Below are experts of layer 5 (counted from 0) of a mixture-of-experts language model. Rows are named router (the router's row for the expert), gate (a neuron's input weights, with its number), up (a neuron's input weights, with its number) and show model dimensions 0-127. Each number is 128 + 24 x the weight over its row's rms, rounded and kept within 0 to 255. Numbers have three digits each.
After each expert's rows: a language model's description of what the expert responds to. This comes from a sample of Wikipedia text that the model never trained on.

# expert 46
router:071102166134175174115121161148146150152094154101152119135117111110089140127121078139146115172117115109143136126126158169125136115127083134110114177182129115106155142117142138165139109089110129118128138119132122133145090120130116155135142114119149163120132143125160131104129108139133075149097118139128137116152080147127151174115160130136083123100093120180123174106137173139133091147140
gate1:126130141110106093121131113108092127122115178126146145098115157127147139136127129167141133111130139129091101119133121128179146145137143103120151067138098158149143113120120091091116156092125105109143107091167097142080106089065110103130149157154092118130100084106117147128147125120124127107100080136122127146100148109138119197148094130124152127123116146141086093118119117101107146168093
up1:142121120117142166146156159124154108155107095159098128140161111145091136149147158120135111116149133119138167146154099120091095110114113111111130164114104095116134127131163147141108107165155104151096127139116160120192116156165155111138091125113119147118152156133120115110101136144161152146121148136161134106146139167100164069092141101108109151128157137125136177104170117144169123093181
gate2:098158087146116155132120086135093147109166150121110134132099124151164105110133122120117145116117132105133107104130160112107149127157117142112127142123131140130101103094143108105159113096093151123173138166163112106053125157111123172114146127128127095158137070125178098139135130147091129134142128109142107102110086151161100178108157107119136121137121119108075083119112151133100090111112
up2:127099111149105139119133109106119156099117082123112094084108144120177164121129112141160118116149143151104178112178154116151132146146122124164090138099156132139127159125143104132107126114086149123161087122160099132074113109116145157095152124126112140150160034133145144131114093160133133150148136128134102147123089148138160150124124099102109153124099164109136113111125115114092144140148
gate3:167170095169151093140119103111157156153102092111182092105136118154118127122082144136113103134128083116128150135127146114131134145117138104120108116095131136139134082115179117119144118103121152112120099161142158097127149166137147117139120129099140112179100181088098100133139147158134111188176112082113111108126119133146110148162135169128104151127118121106135082147103128130145110124139
up3:169107111141130091102125104157118159140107137121185110160102111123136172123119134162068117158119163100147144155097151168111123160178131109096112095115155121139159099117133130117127148119123133110157153089141134136124147112144102119099157110131116094149127099069090160128138095151122151165123143139149081160127132129128097120139102079172148183134150125122119122128103138124117108144146
gate4:177125141125097093143110121127181138114157141124140106185110144129113126145127142143080118146110177111117110136125136092160114104125084139123146147127116168131116109136084077153148126131142108133165156140135116140079141135119122099160140116092110136101141157170118088122125159095080145110119122157119121123093147161106101161146177133127133133130153120131075114153132168095123128102083
up4:103120137104168152102159134123097134153132147151120157121135090133139092165128142128135118089136090110122138166143092129112113123100192136120128134113153118131109135158186129101103145172156165176102135153151134137174131156135149140140100140144111119134132138110110124104074147159127157123119132074139104148155122125110125098104124098124109173148153120151119133118143057096127102117173
gate5:081093150127083145152137085158141107122110151108177121138147145114130150080113113109119130135103108129109118131099128146127151130154114115089098116160135126111128140106099138138160165132128112123114089176133123122145133137140126122128154129157130094093081130123117095134137144176120090137160107092122101150112107131154067173141144103128133173154123105115084097122123184125087086104111
up5:090114121139158131156132127152133120140113167122131138121122138148141095135125133112129098123090110124117130150131121120113156126137159095110100124124136133144140091131084138107136155163143137102135135139149099087130117107104131084128143163124150116099127118090133077102110156209120116132143093090101079174129074121157112183142133108121141149172134074072089116112139154130134112103128
gate6:157095129124133136120080118126103092127136103084119132153170137095097110139136147141111101146143114131096129152110145122107109145121131138130096124126144091121124079107073146100169136141092120105141101129138131115151089134157079105131123135138135155132123088116182060139133121170116123160148142107079104173110120134168137142159121109102133144136138105095114137104140148144094089124181
up6:148161170137092114119139114117129153185123093090135142140091138123151139147099131121139104108152117131107143085113111113131161134149167111134129130099129152113117153183142125156085116110132080156127156111145158130133138127128135130147113134135128089135099118145083174168091161136104138136132106098130137161124133140126138114134113211162134129131143138125152089162148101113096198133105
gate7:081115168115095136115130104127129134116173122123168122137118155104183101120109122146093126174108117150132114098105143146121145129125114155141133108147142130153132122125076080104159140127123164132124123180166117114102126145112130120148132135158149120139137084108165088115123125091127151166140129110076108113133141118167116158179120154125148121157146104092138093139083150122086140162073
up7:118134113079173136125125187129106148144140108162109124142137128169105141118169114128085108133116092149156102141112151148130119103136136109096105131144154094143131116137168142159140139138138113185102160125113126091162109114168140145156169111124122168104141152131099155142134111120144103116102139183165109080097089128134160070118134079121123124131113107146115127138108170137153118127102
gate8:120116125124085090149132135132137133160136126111153118116102137136167111109109150133108086122134145112158094134116115151130125119144164128171130139126137148113130139128094105101132182140137127077117150142159063099123116136120144128081147162120130094139127136121098062121123111164126113149109116105057122121095134087155089141145135126090146092145196088130096108113115118092126143131144
up8:129105167117096147153142113135176138133120108099149090115126116108141127081099113144129087107177140122131112121101132154130111116148107107147135161132145137117100136139095131111159162132120144098130163141163096102137151136145124142097173127133147096136137146161090112120133135156116076146114101129094139131115150106163092178137162083109087061131153089122134151133127161099093164130111
Description: Short word-start pieces. Two-letter openings of words and names such as Sh, He, Mc, Ed, ud in Eudicots, often in infobox lines and name lists.

# expert 62
router:078145148094169142115151120121145124141116138130166178146113103124062141158123079157140171165152146101123153100123132134121125117137095103089148163178107132132131123144094144150092096113132121118161142097112126155125096151121123131120124117129116145158120138086155133107117131124155152145124138168173137101188126155112147132100144104119151125138127188140106155109129167102124083125133
gate1:144131132140089118103112120160138091112112132161134133086124122124082129113119139128143147068169141154097111149092108123132149139129064116128108115135130147153139079111131122157073139087154155137104122086137135092145118141123146156124132148157089127120110106144079134166138145153135119102139071142150106133129160187108114127095126108116160145143114196121122107125136163113129113146116
up1:120110137075131112150122115097141164144126122147093120131107095099145165088120126094107082147096105093119134091153156077108126092192134142109170140121115121101094139130120117122193124139121145142145112143125129144122134123130124119117146081104153112112156135129110135127131141105111122124078169100124141108123127091154117131133078098163080111144113080156091145107124089123131141113096
gate2:131121111131116109196126152147144117106172134121115149136111168136166134084138133123105124164156148106144162091130117164111139127144109111122142101101087152098128107145114100154109159135125104107155134147140110150118154077137100114115075140166094106109057110110124102121171103098089140135124142136134160116174167095146121157116145114076160113117136117120129172126129104127122120130115
up2:141071141127176128110125140111077131126117184160130166118135134164112162138158129134146144135146183113092118092107165136118114108113154118103174108106112115201110138134142124083151082106104135089112117122148123147126105115117122095113126081106148148102136135103087109118129132130135080178118144097124153139142129157129129176113144139111118125121104128124081131114130097130157110134118
gate3:106147128122134161118140134144128145132129145135074097112100126100106090210121117071108175096160117136121127155148098111128145137132138110093164113107150166109119109134142124124150165145112144119129131126151132104144118126118095130124158139117114098141102111149105094128111172099115132137138093099115146101105088179167158118113161169064165107113148147154105162119120146135107131147123
up3:092143109090113170083137101138148143083121127132108083147103127086101123159144101114117123114163120104133125143111094103134169140123171107146165123147107129109103102080120155126151140165154117138151135078150138114131128135152107162107126154121112146136119124134103112128079152096109144088121104135141127103095104160141163126084161128066142093136126145145145176135083122127148109118103
gate4:114127141100109124127144113094181149129100167089133110092122144116117126153108117111152077148144168108090054103122129134127138108127116101130132115135104138111118125095126104095088105125172123086094119170178145134132131116117093118130130149145109115138127119113100121104102128150124144127088132103094118131146197152127094144111162145147153137079164143125120093127116094130100148113086
up4:142111094183155165145129153143138144125140135116104115114135136151130153094132120149119156154116100100132157128148122117106145109153136099101147121118095148172122113136132087149179146119110186095128112107127074108088113122091102106159128077135148122121165138130121140136186132086111124156115165134150165108127168123158119162097138117099113104159135084167162108104150143142144110130137
gate5:127137117125135105112151125167100121122137131137123105155141145099137112126120130147150136122191196137149183130100150125095105144144144146111138181147134144117175092085111152142136140153127094143107188106125142103106118106154139147091166114088131184168121095102139135141122112157099132104122133138150113159165133155076138119122148112108136130127098100134112152144102150114137080108144
up5:096138107154107117126171117106102133139183116092146151115143149120164166108107151171146162118157121124142149135122111110114127119138129129176119123133142120118148145155094106118081127165118160131158144116100122139153147107129159140078111141140114134139148075129148136137133176161152101135180130119123136175156138161100198139116090148102172165124153114137160144140173127127140105134122
gate6:177130129092129122139112091090154147144119145149107112162124140122115168133083110133166056122135126116124159079151090101112142123132111101121161119144083079127116114085129145145130083146134133112140116109150140125089095128153142150130107140137127092094119178142096127125144135152169140125116157146130130090128138117139097123131133090128134125097075106164094156088128130123106121080141
up6:090126140155091142139144136139124106109112128094174115116129101130153085114153137118075133182111115150116102125125143160134096159096129164147095116137136147154124121126116114114102144154139079156109143133127131130153180129131119115119124147145140186159117098084134172108100085143112139115111110130148114181151156110091100116159118158158124132166130133084161137169128137142110158172121
gate7:116138117128142100116151099124157104103114130133159099138087131114149129112129112153114137117115157136102115147108064156114137128127112133141095093144084149087167141109167136129100116157149110094195152120113155135058141130137106138151134130123139148117099080127119153176151173104116128129132106152149113155134147096092101134140167123084139132136137135080135096144108107092116104122086
up7:112125114104144105099107127122167096143137150140170117140113142105120159113144148162129124130153106123119127150131079177160135139115127136138091091114120176076138117099140098114101145131136097097165147072111142137085142114120113133130108106155089145110094120110107103148165176128106139149131105131090135182126164130135102134134175120095144131100161138136151137134118119090118079102080
gate8:113140129091144137133141118107172172139185108118155121090111112130146093110142140147084110131150118063146125133115125142130124109199112116114156093143102186117148108103119122125151132119114104117180096092118120134112192112132107161129114163128094092091161108119135134144151130081116127152170151144143123124141137116159154136113142102097162124136162130164107108131149128107123127133137
up8:148117138137154165157172141154084127177133099118122139147172144100118090149136086078118170138108104135138132179098133133129082120096130100164133107117138119146152138131143095164104147072136102086152106106138137100131109129115061128138152112120153131116127114136136132112153150135155141146143119141159131140142120197113137125096157139123122124108138116156144089101145160124109148167151
Description: Plural and word endings. Word-final inflection pieces such as -s, -es, -ts, -ing, -ic completing nouns and verbs, e.g. satellites, endemic, arts, leads.

# expert 43
router:162104172135180142109137139125138113180125108086149148149123099147091156098141120153165147175122146127137120100104152152124138109148094100127134173136117138153148173131126111172113076107127099123128116134117105114172130126140113106134140115124142157132199150166153146109089147147150119155118119160153182130149129124112112153097168116132111100117111147155135159126161138133124124173145
gate2:130158162123164123116135112104112100123143102138131101133124138083096138122098166109096121106165143150099157129176139110155082169112135145132113137126137149122142144116141096139107137128097117100145158104156118120143123143130122143071105140126130123123143114148141128052114143145145101103089147152127147208096175167108128107160093112176154144085137124118120116116132142113104156105124
up2:144123154127094102096117179176122157136149185111149108098127161172106130118153116104148168122106159098134112141109115147131156102144157129149134122119115156103127125150093133124095116135155108158139138134118149112098170167082122105121115079125120101091153100099150124143132147096135110124149170131158113109186146123114140121135072127122167136136161140146165128124092140147144120175143
gate3:099125179100142104131173114090101079132099134135145124084121110138158133153113155145167098097146148133131124126126132115169141138072108128158130130136154102118173092124114109092123137163150122135131098152123116148114125097147109095118152131122137134184123127148082096055174169117136135134133120133133131110103144122115113148136111148127128141120186108120147072147120150098100119116100
up3:096117162101128088135160128071113114159142143141138083101082108099126139121118137131166109079118132113137125121124147108138112100064133128150131112130169103129189120090106120122112110136128087139110090127107119141140122147096118110138127105160130131168155145134067103108184156141157113089126096140132138126123130119099145140152092158135090122126161131134129086152140131116137111167092
gate4:149114139111129091074152145141102119104117134113131151118087173147167114118102099150131129114132155150159128117124126112170163127147134166177136128131149113150124146133150131098139114144137130091104134122143104074136123136121105122080153164160138085122096114103120134124096129149148120118082121057105163140116114146158108165137156149123119129126154087158113133142144124096075076146095
up4:121114101131131180134133127146150137175127133163101139140164101108097159126144128130119162152160145155124138125142147116098098146137122100095150113135108137106118139136113093191093141112129114141143139091100155180126137106150116190165103127128122121126142145132118120117149133101109148152094157205177070115156162145098129115100158107118113141133116162091129140088137148148146132126131
gate5:140116106112129131116167100128110117120125081127102141124145129136097126137096158143129123131085130150111139156142099145129162145166192113138125105133120124174144149125118104081160131102137148107143134109135151070150121096089147094127149093089115114178144115126080121085131131124106123127115119143113104182118134123137104155160128116120155107107133128186102088160144117106137068129090
up5:171118101133169172109147098115067112111161103114128110124161133139109129123143143123107138153121147118159107118126112159095146131173135120160123137086113180140121144113142095119113118085148155134105155161144165101158149115116143102102178146125112092139155128129076115100076108174158128158113108101118101168121099103155123118142154129134140134160116142147157099138134132143142089125091
gate6:140128157112083111153144133153119078164143115135151145135122120140109128103120051124102066133112118121181114127170119125123136134116131162131127130114131135148118144105127101076118158122107079135086137115114124094149110077111148098094156150152140099096150138142146093132119118119121120115130131104153084157127131140176120146161166125151151111129109126142136059157159153134131151106113
up6:137124095149149115115103118127109147097120147106094127125147171119149119146121209150132164149122133112116112129110122142083077124160082109071147143136124125096114153144135158196156156166117173123154098166149094106123153143154103156185106119110100147111140121134149124119143138139141128137133142138105153123106121122109146099099113111123133127128118102132136169122079119118105141136177
gate7:101093117114113146154161158123128173155127116136131148141120132162124129122148153117134080152144101130103154141095134100109083123139148121143173086181138087173112106104141112160160138122144124145134084147142150084130134093145088125068140145168131104148136144138122166155093139146123147110140155160146104105125170116137106118129102121143078133152113165112126108112150149109122141181151
up7:135127137127108110173110116153180139128149085106146115105134094141140108108136148177138096101138159112143122105147142161146121144143139151088144126164153140147140152120099143151106126135119098109150166167117113129100149125079186127113107118130086131075148151143115124176133148149132152100134158156138118135122142114111139107168132119191120144147148105072133126117124194126084134122121
gate8:102146156075172099123147102107131111131128112085149144150077155093123097127127143174086101159113151089129114135133094123140102131115084149123118102125137177125134143122107097160160148092104078092159136126160153144141145120158112115127155130140129088107141106160106104104134150163151115143084180141139140133121167143134108121137146132123156161105107073157130113105128122117114117131135
up8:132138175115140103130118103125143096119157127106120185132070155117135127135121144125100136142109127091128131145147103119130101140147069168118110127121156174112147142138098108191127140146110086089129132124198164159160157111145129108101119098120135102112164117143115132100136150160144105087100151162166146153124147099131107116138150126114113135092077112144141124119163096123124147145144
gate9:126146168127111119093167097117115078127105150117125140110063128135108162150133169112136127110142119153111131152166096117127146170136127149140095103112093146114124142134124143110163148111123070112124161099107156092133129120113100091132146173095146103146103106131126114102152138106147125128087177089158154111114132157094118115131097156154121116131177102176132126137106123111077130151107
up9:141128191145090164085157112155112108131094148098119157159084103126095152137143172136127179131140089168092134163167126128110127153140135120142104109085086134100109144143142128125115141127116106131094105104141175126155112108135112123083134139111137112171129109146116141092155108125161123128131169137146109119163144167123122151181115148168154104138146162117125121123099114111108146153143
Description: Month names, table blanks. Month names in dates (18 November 1939), blank spaces and pipes in election and results tables, and line breaks after infobox time-zone lines.

# expert 36
router:135130141131144181147107115135145105173149128104128138161152131155057135090140124147113136176135138084131157140129170141108102120139055132100150147146086125130128142099141130164111098099109110145132134150125111147129095148140124120103109108141106171113154161128139125127114162117137120129119141153147162119175136176144125148099183107117139134140123191139110155104122152134157105132164
gate1:152121159133145122113132144142127114159122130165124142166134134150092179102200110139138129113114164130101137126093081114120137129127105120155142147166080148155122117133125149144164160144092189145120081126144153141084119133179119141116158149115127093138145134154120109128162190135106133088138116090144091131157126108137123159134145111138113137143117159111084089101134116139136120157100
up1:086141124100113131144122140124159083119117148106146146122098121130165075149049134122139130125147092134114118138153134149140147086090139129122105118100166106130153139151116113084107119145171081098138166117134097109152139112078150099139105136120139181125121128103167122137084075138138121174118155158107161126100121149112137104112121130140133142108146097135159145140153145127116107129174
gate2:136093133114087124167119120144127136137164100132133142150108113109152142109095122120101135131121163128107132134094161130140141150164083138106135135129081201173130131094096103144101158124114111121162120082133159169065165142128151143096139128105101098152094145157128141128166143151127123135140129174186084125131120165109114170150132120144132168111137107130126118160104151120133140140119
up2:151128079138152119139128096181141085076135128168134122147132112148121151110112098156142140124109151136137130105097130104102130128131114116098077163103111121156160137145095115121155158093139202116137128142094145143120122150107087132126129107119132095164108125100115100082125103207147129168134106161140103171131113133121123146123102097153118168116147125132103114135141121101148103118152
gate3:106130130126096142142117157109145134133147090086114143191131143134128128117136158130146100136137102110120128098112113140151116097102082112122188108146144105081137150150149089122116137133165126144148096115116139122141132145122116095116092135145095107098075141146123136103139136105111147111124130119148183085106140141140147157130124208140146156181168151142129122106143178106136105169141
up3:102129076138142098115183097152167158162100146159138113074117133093123156139114133147152153092133123133134129171143112106087139146133157140134096130102108136161132094120145148116088136127164168082138122118156125090151108097120142138166136141097137103159151115105139142167102082131118118116120130118097110146138166123101177106120115111124125127090103125088136102145132121158117101152081
gate4:108117112110107087144118123085121136137171087134145183132150102117143095127085121109119124137143163126165131116099150130103145112181146128117125191115130176153107135102130131097128102132113107143162122161133146162091110163152127135097130130106100124135109138174071108115144127134149136065140133160122113121135101115134140149131136103082097135132142150134074145139140113103156141152078
up4:168188097153154154122171129173138165125107146117075130143111140166122149140138131135128144119140104173119135114146119140132130147111078135114116075148075098079127136128130163147108159124178142141116176112122128115147162112141106157144108123152123130110126119119140170146139143080124098112118133136117124089125142145163086101141157137151127139137105122124179105139104120154115119098181
gate5:105099132100101100155131090106140105181110122134158188092148145080162159116115139147158147117128108119103147157094130102135186101131129120148139121122097194138193133131114136087099081156130115143139161118173149121143133156110124112134093146104093132159116120167145168102132133157151140137137143118143143096129123136130143131115116162130116121144127160138146142119142114135125180155127
up5:103119107139098114128100078119119102130139103150146187078182131116141151095121127113120162145134117153138179124096143112116155127155118146159124123097100199122140133106124132121119086155101104146111172169157140121148155160122114120119128133104138140120146150167143150100139146153154148114154139105124141114143099114153133128150143150112120103125126168112179144120129122151139205166110
gate6:128162132140127141137136109134112145124094127109090082080135130161116131119103100103133113119101138128137106138116139176129114164136092168127112146122149122088144136105104097165129155154107118195116125167114060092107125114092128162150151161132116120114132115158110098082112147130157138139129119126110140161110102114149076140105168107091122171122136110133088120169121142144157147096105
up6:124137103102145179145155162153158135153147171144115133112137129153118075171124104139150132164112107136119147136153128148076129150117118131081193159134124082092104155131139149124171154109168108134089121121123151121156175165138132124129112131103144114158121139149143147087126121075128145113123100108118163105101152148130156100128160145142145101092136115131136156112111143094176129115118
gate7:120116160112047114153148131119127128111146165116162085137127123145117121102116131126123130130105102115101115131106116145159153130120078136143125116123132122124139159124114120129129170119131144131153122148127082084122146120130113127105137139100034091049114134103098110109117114130142086112134140110126131166110138115160089159129129161139086182115131129138083124150115140122095108160140
up7:140096084147116126113142092113136146096149128111170092143161127150074142117094137126117155175129104144190122142110153125100122120143081157077055116135093133102103140122123138131151129134092132155123125143110082126100134129143114141112127130137108110140104136108124101103120134095143117112155104113143094111118098116143109125111184108089083138112091139102083155156105139128149120097135
gate8:119133087072166146146116120059181096121139137121111135121184062122129136130117103121130114136102137129148070121121100116117151110113133086143129122155089118164116140107092114130097114141107139114144118144156122119130140158142123143129130144172131134168157089131111091145143124155111115084150115114067110084119113122134125131141109123135119111138164113117109185134157080130129138114114
up8:104132145109091125148091135121143126131137115106133106161139053135117150112093117098142153126111189113131108133139150126091130135157067145182188131098082122129123136112115130139130142117130088152145105102144145106155149153169132152101103111102112121122103093116161143160089140130161131132140134144112130128121138156154137128099138129111117169103153106139120183139075150119109160100149
Description: Inner word fragments. Mid-word fragments in taxonomy and ordinary prose, like Microp-ter-igidae, E-udicots, pain-ter, bel-onging.

# expert 10
router:133139187100142165127137131106147109178102099109154161168135115131095129149108121085156135182139134131118162101144130117121117103124073144105138176162120115145102145142152140143112100126125110132137123126116101164155109166159146140116122129155119146148144121120169134132080147123146129163099146154143165109189105151139119128094165126150148126118131172146126173098105161138132146117175
gate2:128142159089133138122144113103104094111135121146116132111118177100140129134116211118155125129120114127094124121171089154124081112100134119154106093139142130113123115107126090086135143093156164115102059101121091131120088138111130121133130157132082118171117122091149122140120131118093136157143087092126157145140120134118115143146107135140153168120106154190138138134146116088090121130120
up2:140159142094120149108136151099069124165108106170102135096126145101119138140115151103172144129121108124120101128146097122129079128073122148150124132165162107086102151141118108087101135096153161127089075160102089181148099168129157122090121135150092123174133136107147143129120122138132156179109128104122113134119132138133138100145133145152152143126091155132154135120101122112098148132143
gate3:089136116152077115123127133113149173135144126129106119140141138126112133150135146110114099135126145105158130122115090099085137120074126121157121153162131142148063124113120118090144125165140124123117131100129081161117104120106151133094144150167103088154117131121124066124093171145129093136122108138093162152107128126134162140133133164036122122121129134163136099135109110137100115160148
up3:138154135157121107129124105131115150163149112162092143147156158114097138169136138115100103123152128112155119124096121140148135110106125150145108130149130147122121113188146143136104090128136110175153167099123143103107137115087100123127144148144135109172119104189127173149097106170096097172126151164134124143147148121138122095177117144105098125169091088139157099152120145105099135174144
gate4:077125193108088128152130124131169109132104104158162131060133114108160114106127155140113113160109139139109124120126100111144107162093077147118142114151144077141124122099125124107108160124160134131130123115144103122125138081102119146117157127153123101150141119127133137079120125093125112076079067132152138134084172151079119122150129142148153137135157110154128119111114126112113144144121
up4:145098091104132122154108107129058141094135127116090136167180145136107140097162138118132127127080127107130127141106147141130146091144157105147137113144138146149143128101162128150144096104094102109109092113110106097100094106150133149144118132109141145117123115080146113173178121153099124142135120101124125131135071096155127136085148096082119136154108171074096124120138126128151102152118
gate5:117105164124096153152134117106165125114132141136130130152112155142152153112127147108130112122116184113143128095167098096165152080140119105160115179110119129146140132108125119107160165133095137081092148098165113100127092153129169137153139138122121143134168146115078109120171122148121131123088132134094228136102115136139137151099112143108139141138153127121122136126133084134116124126164
up5:169098091102181156121077139167124128151127163121110144104135138107093112119156110162131120142146130113114097159099173161115124148125129134109132084131106155134118123134178107191109099074147134150140114126124142125109127072106088096131099104124120141128115123120154150128139123109117074131128124165157082116152130139113122134160141090129112144130087138134114165118136145119186098125117
gate6:130128188100095103140191123124162128101149172091140119100103126102114096154115173142155133108145146141115145118167096114161135145111124109141109132090110132095142126119111135122113124157144108109128081145206132149129114133131118131127155131152108120122115106117109099083116163160148149145116088096116158120143162157146134139150120123127149142100136075122130140150132067092115132166135
up6:117163105120144088142122143108088119124115105143127118125170128167143152120133078092096132120115088119167097123092111153125138093159151124118132112166156140123156146154128124115116176103112156144182186122068105086130122131125103134078080116083142096149144151124130134146102129119099119155127131132118122164125115096126088121113100130142107148142117152152137108080136160136129124084125
gate7:122117124142104143131145133086113156151097086118151163069126115112143162171174179124126111193149065136141130121104113088142090146137118139156172125128134135134139166139146119160125140133102159140122116132111112105124113164127162131131153144123168108123124124136150160166133153161165109165127131088096169145134142119108154141110121142109152085120133105112126103140112091111141137140176
up7:172143119121154131134117165121132131148149139107122130193104127106141110110133108140099136126100136128151119088074155087122133119136114130113138114117124118120093110113129145152139110092147158143171135132125142144138156076112126160130140116117108145135119115146130118114140143080112182111164154163156070111127102129118083111156198072113145152118120131139124166174131175115116116084119
gate8:156105167094155129133156107097118126155114175138101145125116138140173146166099128123136155115157162149110135166130147183109124118107094150155137091150119146109106142147113128142118107137129079143102137161125079118124123123097065107135100137182107119127128123108126153117144138128128115171130182172128113160111128138094091133107102108141155168107096127147082135107131110132098132116167
up8:101113097134099137135074159130132118113160096101144131132142106106086088085157138144102100140128125098117084077123152088138151114160164095119124146121137124180133117087148133128147127085119118123146115113153164159109106126154154147126160114103128168123153141125126100122148115112094111096116090098104138113117114160156153148149139093130125106168146129116146095130086098114167110174100
gate9:158132138146098075127132114116101133150188112139187118151102116138151112137102127141139101098161160111151160126135099134175097136119157110130126093132119113127124131126120093143112168107136151123149137104148112152142177103098102166118114105164131077108123136133151086104121134168131112124135100119111154135107165106139111124130143145094154146080151119134149062172124155124093155152115
up9:099102127168138124120151129145131122144130103100121137133173162131140183087117147176108142113105190151141109170129120128161154148127118138126136133106133134118132116157122129113148113144125122186124116154145120138124123136180096137143130126096158150152144122135099137103122075084141095166163172140135082059133085146128130152119107131148146107135138127136093142116123108147164092091167
Description: Word endings, sports events. Word-final suffixes like s, tion, ing, ed, especially the s of Men's/Women's before sport event names in medal records.

# expert 14
router:119134171127172151104112157097135123176113119114165155171162108136071108141125114138139174160143108088100149126106168137117119138144090126093140215182128112137124138134148148157119107112106098140137115126106118147137145148140138140137114110155129165135180130143166156107105155120147124135107119153135154108155142121118162135102134111164134117119113177113142156106137169144132121146154
gate3:080129147135111117125094149136167121135096109179111151134097134166105105086147127165130125085155128102056108108152100115166151159166123131156110151143142162150130162128154126085141143106136132105112131122139137134167121110145106121137135150124129132105127135156153121128145119130101116186120151093105132108086149086147140112122123175125095150099151098158150101145140129134116127138061
up3:128130116148122127121148156138122130135124062165110141172127081149099124147131115128107082102170107147085113127153130106188134161134140165128110133100162136096141148125148153115123135160109151119128164114155160132132092122119128108129156170162092116111116122140103131139119130145096128103106147122126115091127135065131157098167139168141108138096172090153138115107152142163112168129092
gate4:129094138146133140108100157102128107126117138118125163105086133109115102141112133135125145143106184142119139124153136147087129120155114131136108115098120123143091165094142084143150135127140155156135091108133160125159137101143103150099114136097136156079060087171165108067099142106141106133096128129090170156097158171154078138102130111152118139088114140132123101127122132130153131125155
up4:140145170126129098114081088112087122144139143158132156131159119139159129200117088164134119103122079129136088111091141117174141159126129120125128138143142147116115098138143122157105090107103127083136179153147125166117124089136155120159167137176120140117157136137158149141141157119158115145162131139153121142101094098119139100151118094114092133154111110122154133127095168128151115106158
gate5:098143168109106126128119130132135122137093135139122123136165120137116156163136137131159104101139169146070132145175079098140132126108151152177105155137094139137148121139092125142096086166131136161078124078109131129167119084134134134139147134108120136178144109121136112159057151156123152130132127160127120134146153121096147113116108150132193095147124134144120088137153135141169110135131
up5:164100167094131115064105091149126126131105112102148118090121092121132105109135132147122127164130143129157100117113160152161132156132187116114107133150117138143108133103114119095152133136109160125163101135120164118066149101131133108156135135123145188108123120085137094088092116131127135096129106148113114152129153176091126145146156083127089126164139126127089151105158102098131114118109
gate6:118145117133070129121086120136122147103134132159120125113152164133111136141159133125095133105170154121111099083130131133149101161119082134109146135111087136148175125124131089153105136127116083130129117136140114117148153133137116126102126111119063118149132119164118113105161131136127120108146063150157099092114181139120125134117139127152178153134190167143146083076130168129105118144127
up6:175109120116183129152127142123130130162125075124151129120108088110150150100161118126173119154120120122162137153136104126103153100139140087143103137125124126115112138153126173137115140119139149112153139117081156118104094121115124136120090140129141147134098167121110146114146156122156122130127165130097174115158073149159134133109139104129086063120093127110110189121119101102187138097116
gate7:109158099151168162110136146121138132162148130112108115110135112156115124145153103133110133153092143147134103143172173061121151120096150127149105133140124188136141118160106101155102130155143130127134110150160129125136183118098148094087157185139071133141106134152137113085100098141134136088106159144129128122078147143160149119116132103140188107121135120117127111117167106134127122144123
up7:129165137110144117132149078131126140136133150106114118151138121141149151153132105183106148112096146163139106156143109106140156109127121131116118144100144125121118102170120126108122147143085162128164145111145137146133200152112131156158188165087115100129111105140121141111119162107102195114106141152106136102116167103104131119170143139155169098111140092102149150132154148119071128147124
gate8:123159149135114081120124144120086144151117122109164089148159142133098078124109131134111120115113123130105098143104128154120116148134154115151136156129100086132165099108109106126075178135115149125139078131098145095124118117135174163103133188125107118109150166153121107120137128127136145147123129149144122110181128113114123113131156108130116086201077165111107142123092112170146129145108
up8:102121112118110133136122122115154124115158096123085117124148109132152161167162145101126133126115127093117153112131119091141110061120127133124130137099186154118108122200126158105161077130110113126112109114130104151146115166100110124127129095102176123156126091110108139144085128132106121131158146094117116118099104113125162158136087184091140145081164091135131136145120157119114125098110
gate9:109114141153108112118118137093092127159124116120141081136131126123144118112103124132141133137150119131126124153153138121166162138084142156155132156142145096080110147157116126119096099111137157122096145178106150140114101114138155147143087128117095113121099179154105116153134108132094121160104105125122183109090178144168129159095128147149112157111112175146082157120190079125120123114119
up9:110105104090101107114142149121123137154139128102124094102133107102095097117132186112114127172177137131129131146132094134143152123100163134144162117140096124121155152109096126100155149149137133093077154118118134160126113103130149151094090107143094107096102146130120102127099074143148123128085139141159164151119200101148095151093130108132127141123114117153102160113159084108108144126140
gate10:099117149125149149105127107167136135128107127105166114128127128185133135169151104178103083181171118143139153145153135152146127123100150112126107106133084135133137128114093106136115167109111140121114121105138097130106123097159168130143137179123066122119123146133112097107084091114139165120117108153130135168098177155118147143137147107122149137140137122112081145110170097136139089164107
up10:185091104143111098161120174135133122130139155137112140087097168117154117109094173091140169105096167100118096083117106131114125100134114124141176087101142134152147147140128129118139122159144143116137126147130128123108128125106097106104100080117144141115124118141147154102192144158121073150102141090084134100143134119183097131136131156113111127121121119122150137113091129094124134122157
Description: Adjective-forming suffixes. Word-final suffix pieces completing adjectives and nouns such as -al, -ation, -ic, as in Municipal, bilateral, Regional, plus "District", "National".